Below are experts of layer 5 (counted from 0) of a mixture-of-experts language model. Rows are named router (the router's row for the expert), down (a neuron's output weights, with its number) and show model dimensions 0-223. Each number is 200 + 30 x the weight over its row's rms, rounded and kept within 0 to 999.
After each expert's rows: a language model's description of what the expert responds to. This comes from a sample of Wikipedia text that the model never trained on.

# expert 35
router,204,223,163,219,217,241,181,172,215,222,217,195,227,167,203,215,187,116,211,210,244,147,219,222,256,213,213,207,262,197,218,227,210,200,169,228,218,183,169,216,245,155,168,173,193,207,241,193,201,250,198,162,186,166,172,202,227,238,157,184,217,167,239,246,209,220,182,239,220,213,153,185,256,220,197,154,200,199,217,194,222,257,207,183,273,253,193,194,243,209,185,165,199,221,233,226,190,176,206,194,124,190,175,194,188,191,169,134,191,230,208,225,223,201,232,218,175,182,172,247,183,208,238,191,218,194,212,189,191,251,218,166,135,226,241,179,200,181,215,221,154,169,199,242,166,183,182,244,239,210,198,204,189,234,176,162,202,210,164,252,264,252,209,205,210,211,169,179,254,165,249,227,153,204,193,186,194,171,155,214,240,215,208,192,195,162,190,219,176,209,247,196,181,176,199,202,212,219,180,174,194,223,216,230,187,194,189,181,205,213,159,173,203,281,200,130,119,224,202,136,167,257,180,218
down0,182,195,239,185,194,252,215,212,209,169,186,214,162,182,213,165,193,218,150,212,185,172,256,241,239,213,148,181,225,219,213,218,236,133,203,270,197,197,171,215,197,137,207,203,208,189,198,166,223,146,198,123,194,178,214,204,253,243,220,243,288,217,184,191,192,226,196,216,164,207,171,219,194,185,167,171,270,170,226,159,122,193,178,164,215,211,215,183,225,176,209,223,189,209,171,168,159,188,229,269,185,233,217,220,235,230,188,196,184,133,274,201,212,179,141,172,193,168,235,214,198,186,214,212,171,212,234,197,182,166,203,236,232,270,214,208,120,191,195,201,210,185,175,179,192,131,196,216,208,219,205,136,205,220,228,216,177,210,211,244,209,195,154,232,193,231,253,178,216,218,171,144,214,160,233,218,173,194,221,183,226,192,180,213,203,200,240,175,205,194,221,227,200,201,224,228,196,187,226,213,211,168,217,181,200,238,240,202,223,153,190,171,270,238,216,200,216,157,187,146,204,203,205,200
Suffix pieces forming adjectives or nouns, such as -ic, -al, -ical, -ication, -oly, as in cort-ic-ospinal, monop-oly.

# expert 30
router,185,195,212,137,176,207,176,238,222,221,195,160,197,124,144,209,245,223,185,162,167,139,184,237,217,239,235,216,206,235,233,281,246,155,180,237,160,214,211,154,200,202,208,181,242,229,236,180,206,223,200,136,162,237,185,152,230,244,226,193,186,181,227,204,194,204,200,209,173,216,156,176,180,202,218,194,184,170,176,189,208,257,164,234,216,171,203,190,199,192,179,182,212,188,145,203,214,198,147,234,196,204,228,173,141,225,199,214,177,204,224,186,187,155,201,223,184,162,173,159,209,264,223,225,216,205,203,238,174,211,193,180,142,214,220,179,204,217,210,198,138,213,191,243,185,257,215,252,147,216,220,185,220,206,168,200,221,197,191,176,231,220,206,201,159,249,175,234,213,190,199,204,264,224,186,180,180,263,179,229,217,147,199,187,161,203,236,176,155,182,252,189,190,226,168,139,212,214,170,163,172,220,223,195,175,171,182,215,239,180,254,198,199,233,194,260,214,200,207,265,195,270,157,173
down0,265,202,200,212,265,166,184,155,196,220,234,235,190,142,163,158,139,254,196,190,186,120,177,166,161,217,164,252,259,180,159,165,179,202,240,170,254,241,167,187,231,233,193,228,206,186,118,238,212,197,189,122,218,212,212,147,256,193,199,169,171,192,207,207,227,171,196,240,188,190,205,202,176,172,211,177,214,202,168,220,216,247,221,166,244,198,186,180,163,209,179,215,169,167,218,211,199,175,171,185,180,195,184,189,250,206,157,158,182,174,188,175,183,153,205,205,237,171,217,132,230,227,173,226,219,229,222,205,207,162,206,194,225,237,227,219,180,222,237,200,203,204,229,215,177,231,166,200,152,190,251,176,176,158,226,179,194,159,180,170,227,162,183,227,241,204,200,237,219,251,238,221,175,234,165,224,221,192,216,226,198,204,214,207,234,231,184,229,203,167,232,170,158,183,180,220,238,190,200,224,193,210,152,187,222,195,178,222,263,233,219,202,219,178,181,180,109,164,183,148,206,189,209,185
Root pieces of verbs and compounds after a prefix or first syllable, e.g. self-pro-claim-ed, withd-rew, algor-ith-m, Soft-wood.

# expert 33
router,193,160,263,215,164,231,210,171,202,244,197,190,225,160,160,227,179,160,262,202,210,182,220,207,238,206,208,165,220,192,198,180,165,237,170,218,171,194,175,158,211,168,220,175,183,220,176,191,210,226,231,156,213,158,165,211,202,184,164,196,243,223,218,202,232,166,164,217,203,170,246,185,209,234,198,201,189,175,158,217,239,269,172,210,168,257,156,214,201,191,182,187,152,181,215,189,200,173,229,188,143,202,214,169,163,232,220,150,198,185,210,226,259,235,209,189,261,166,193,214,206,227,204,226,209,188,215,233,240,206,227,188,172,141,206,196,168,156,151,207,139,186,169,174,180,252,223,239,224,153,222,213,235,225,135,144,191,193,234,253,211,163,248,205,214,197,182,210,201,197,220,258,264,202,183,197,165,198,154,224,193,266,204,176,153,197,193,195,234,197,169,220,252,217,225,151,190,234,172,171,241,215,262,233,190,214,149,175,184,205,168,251,236,235,183,196,264,219,178,166,221,221,178,188
down0,248,189,261,217,231,218,208,210,183,248,203,207,196,197,168,173,288,154,166,208,225,191,182,200,201,191,215,242,215,161,190,217,260,185,225,212,216,172,201,207,189,124,202,230,187,148,217,250,227,203,215,201,195,155,205,168,223,195,232,181,204,205,208,214,179,189,223,148,185,155,176,242,186,187,236,195,134,151,178,148,203,179,200,165,217,171,175,182,263,213,222,236,151,161,248,263,206,160,213,155,180,172,208,198,217,180,212,155,182,154,214,208,201,225,204,176,170,227,177,205,212,211,185,213,204,219,283,222,238,207,184,169,219,227,142,203,188,227,207,221,156,175,208,170,206,222,270,209,184,180,198,177,167,179,263,175,207,199,248,177,202,177,217,160,166,243,200,219,224,199,214,215,185,235,233,221,214,191,179,189,147,173,145,155,211,175,269,160,238,222,231,204,230,190,196,212,247,264,124,236,190,181,168,223,197,234,213,194,207,204,169,196,216,183,229,227,214,227,216,164,189,201,275,206
Middle and closing pieces of common nouns and adjectives after a stem, such as mod-er-ate, poss-ession, sing-ers, pan-el, descend-ent.

# expert 17
router,202,186,170,142,180,216,180,189,187,208,204,229,140,217,223,150,202,179,168,207,212,170,206,181,207,189,171,167,205,164,235,180,202,172,209,244,144,161,203,177,172,180,175,215,185,179,224,171,247,214,216,168,257,224,186,214,226,131,252,200,224,182,188,200,183,224,223,197,159,233,197,202,167,228,178,209,176,209,148,179,249,208,254,186,203,147,229,205,221,189,205,220,202,204,220,218,204,204,179,159,175,130,195,215,192,198,172,160,261,184,199,187,169,209,236,134,225,166,201,228,240,218,220,127,194,179,199,228,165,221,183,151,178,240,220,180,199,221,199,194,197,227,200,242,205,223,181,183,138,189,175,204,229,187,193,232,135,232,211,219,190,191,184,129,176,152,134,226,140,178,130,230,211,244,245,201,188,184,188,193,169,185,212,239,190,215,213,201,176,218,191,222,202,165,142,230,152,203,200,168,183,152,138,166,199,198,166,154,247,200,169,206,181,191,264,178,135,278,238,202,197,191,203,202
down0,199,195,274,200,247,256,188,186,249,240,180,171,260,183,184,168,158,221,205,201,228,151,200,183,225,178,196,212,239,215,197,246,199,248,204,201,205,224,196,185,202,199,238,209,249,238,212,228,187,150,182,188,196,235,228,184,234,279,191,178,227,183,174,154,226,209,195,227,209,225,184,159,221,174,238,224,192,147,163,214,199,166,181,211,156,200,147,252,213,190,195,229,213,189,217,193,190,201,127,203,186,253,231,235,202,193,191,265,247,229,201,180,218,263,237,116,247,204,173,235,167,198,216,183,270,175,169,177,177,173,164,226,226,184,206,201,181,193,227,209,253,215,195,183,156,180,227,217,214,165,197,246,227,169,191,232,262,226,211,209,194,183,196,165,265,192,160,238,190,175,192,190,209,237,208,233,206,224,216,157,205,201,205,202,181,169,234,144,210,198,174,214,218,252,229,202,176,210,177,246,209,208,161,243,245,172,184,165,224,170,224,198,202,243,216,188,105,210,162,220,196,201,217,217
Capitalized field names at the start of infobox and list lines, before a colon, such as Born, Coordinates, Genre, Publication date, Motto.

# expert 39
router,186,194,236,181,195,222,198,220,193,210,219,204,210,204,154,169,183,184,238,204,238,136,191,160,173,167,206,139,184,205,138,181,180,147,211,174,242,216,163,247,169,244,237,194,198,208,212,207,189,183,125,190,208,196,198,218,245,233,178,295,166,233,173,218,190,190,157,208,241,187,173,221,222,150,230,201,201,171,215,215,239,204,166,230,232,231,226,214,215,193,220,217,199,242,185,222,223,190,208,223,209,246,202,136,233,230,216,209,194,179,182,175,175,177,253,204,152,255,235,197,182,162,188,234,189,221,142,198,248,192,221,271,214,225,223,259,208,283,170,164,238,183,207,206,123,237,239,163,221,227,240,205,225,229,247,207,223,272,246,220,179,201,198,215,239,219,252,187,164,181,166,208,202,187,201,186,215,181,247,196,205,207,179,162,171,192,230,199,214,199,235,150,219,247,242,198,191,197,205,242,202,180,173,239,251,210,199,209,196,253,182,177,246,210,207,207,223,171,172,218,217,169,212,225
down0,186,176,118,206,198,202,217,216,195,198,243,169,118,221,194,192,190,231,229,192,222,242,206,189,210,199,189,230,201,203,196,165,215,209,194,209,222,222,193,184,217,251,238,187,194,187,189,182,226,194,165,220,181,153,198,255,222,222,153,166,218,189,263,162,213,228,196,212,202,165,221,232,242,236,207,239,212,177,197,220,241,176,135,206,193,175,202,179,220,179,196,158,155,163,193,206,240,184,167,226,193,231,183,214,211,202,230,222,186,159,186,172,209,162,201,192,166,157,214,206,129,214,192,131,193,190,242,254,198,209,189,128,204,164,236,179,248,216,199,175,221,141,255,224,219,222,238,155,200,175,237,245,205,191,254,176,125,242,157,206,158,232,191,164,154,198,212,162,227,167,203,208,238,204,194,197,218,145,232,216,207,201,163,195,278,193,167,182,187,210,236,184,212,193,233,193,205,189,156,140,247,136,204,198,187,265,196,186,235,182,199,197,182,207,228,177,256,193,212,181,186,282,181,212
Line breaks and sentence-final periods ending paragraphs, headings, list items and table rows, especially before new rows or sections.

# expert 26
router,243,185,212,155,207,232,174,170,215,199,238,206,203,128,176,227,226,224,179,239,228,214,221,232,195,210,241,162,198,225,156,176,219,214,152,160,208,214,158,196,195,176,187,195,210,174,205,149,165,222,228,195,189,203,206,233,246,169,228,243,195,178,239,270,235,224,210,181,204,197,216,164,143,195,178,195,194,182,217,208,232,232,215,224,170,217,229,240,212,175,175,186,236,200,209,227,229,147,225,131,124,205,161,199,162,206,230,146,178,134,172,204,204,214,222,259,266,231,160,149,268,217,171,211,242,195,198,263,241,196,224,185,180,211,248,274,189,198,213,210,232,219,175,180,226,223,202,161,198,152,218,196,229,218,192,155,130,189,212,159,215,180,209,198,151,220,201,204,169,174,263,213,230,211,198,178,186,210,242,190,197,174,218,246,217,255,194,197,208,177,188,205,240,193,177,165,175,209,196,202,233,189,226,180,164,237,206,225,247,184,186,196,173,256,195,130,154,219,231,169,190,201,165,197
down0,213,177,175,156,177,184,182,191,224,225,259,163,240,248,241,224,188,247,236,219,229,193,214,214,196,176,226,129,224,182,233,157,243,196,237,189,208,188,212,230,226,175,165,222,164,187,191,187,196,219,194,173,181,214,197,222,221,201,136,209,141,176,236,216,228,206,199,169,185,180,222,200,135,211,202,189,239,174,179,212,201,225,187,184,171,266,200,195,174,208,181,181,234,220,211,255,182,259,168,210,224,196,211,203,207,190,180,193,278,226,179,156,197,150,136,195,148,192,222,163,191,210,179,219,231,228,171,196,235,200,234,223,224,156,254,216,139,243,155,180,211,218,215,273,167,204,198,214,172,252,203,262,262,164,168,187,189,237,206,170,188,184,233,210,233,197,173,221,148,141,210,233,195,232,175,178,193,219,139,163,258,220,240,189,201,228,259,203,227,215,200,185,273,254,208,149,185,191,182,217,206,203,213,253,241,177,187,219,195,224,190,200,198,214,218,171,172,192,208,224,185,251,225,233
Middle stems of scientific or Greek/Latin-derived words, e.g. alph-ab-et, neuro-sc-ience, bim-ac-ulata, pod-cast, strateg.

# expert 7
router,249,173,240,223,209,174,181,213,221,137,194,215,167,229,192,226,194,240,237,204,203,225,168,160,211,176,233,219,145,154,187,169,193,231,240,231,179,188,183,215,194,189,173,216,197,136,184,200,213,211,251,190,241,177,245,228,202,215,151,195,138,193,227,225,180,185,243,223,190,225,204,240,188,239,164,200,173,229,229,238,157,212,165,223,204,158,206,215,197,170,218,200,216,223,213,235,201,169,240,229,230,218,162,175,198,207,183,240,183,233,223,199,182,214,251,171,177,154,224,207,206,257,155,148,184,206,220,197,230,222,145,179,208,184,211,284,194,179,252,151,230,183,180,201,250,205,162,183,247,169,180,205,150,163,200,247,132,166,213,265,232,195,199,196,197,188,183,206,158,242,183,208,217,214,179,168,232,162,211,240,242,168,197,202,151,190,171,193,160,223,217,190,238,154,191,246,174,203,259,197,229,197,168,223,209,230,244,270,176,178,167,208,182,231,182,219,208,200,133,196,172,142,244,214
down0,191,153,216,150,242,204,195,192,219,217,200,171,213,165,202,213,196,183,233,208,203,242,211,231,209,207,196,193,206,216,232,236,167,163,231,193,223,177,211,212,225,181,239,191,167,203,174,206,182,211,213,226,218,204,249,163,196,262,194,258,209,235,229,259,244,255,179,224,216,170,143,296,205,256,225,226,207,191,230,169,190,211,162,193,200,206,209,215,225,168,202,187,205,174,185,186,215,200,193,191,154,192,174,187,187,226,241,200,166,189,232,163,159,214,165,204,205,191,275,196,162,197,216,215,180,239,204,208,184,178,204,134,242,200,216,182,225,144,167,175,215,186,208,192,190,196,210,228,145,244,209,235,205,192,203,187,191,192,200,223,189,186,154,226,193,224,211,199,194,219,219,210,253,138,130,226,165,272,206,229,220,212,165,174,176,228,224,198,164,205,249,239,242,280,203,226,214,286,160,165,197,162,190,200,268,176,200,169,201,212,198,206,287,224,286,213,223,219,218,187,242,221,173,230
Closing parentheses and quotation marks ending asides, titles and lifespans, as in (born 1956), song titles, (singer).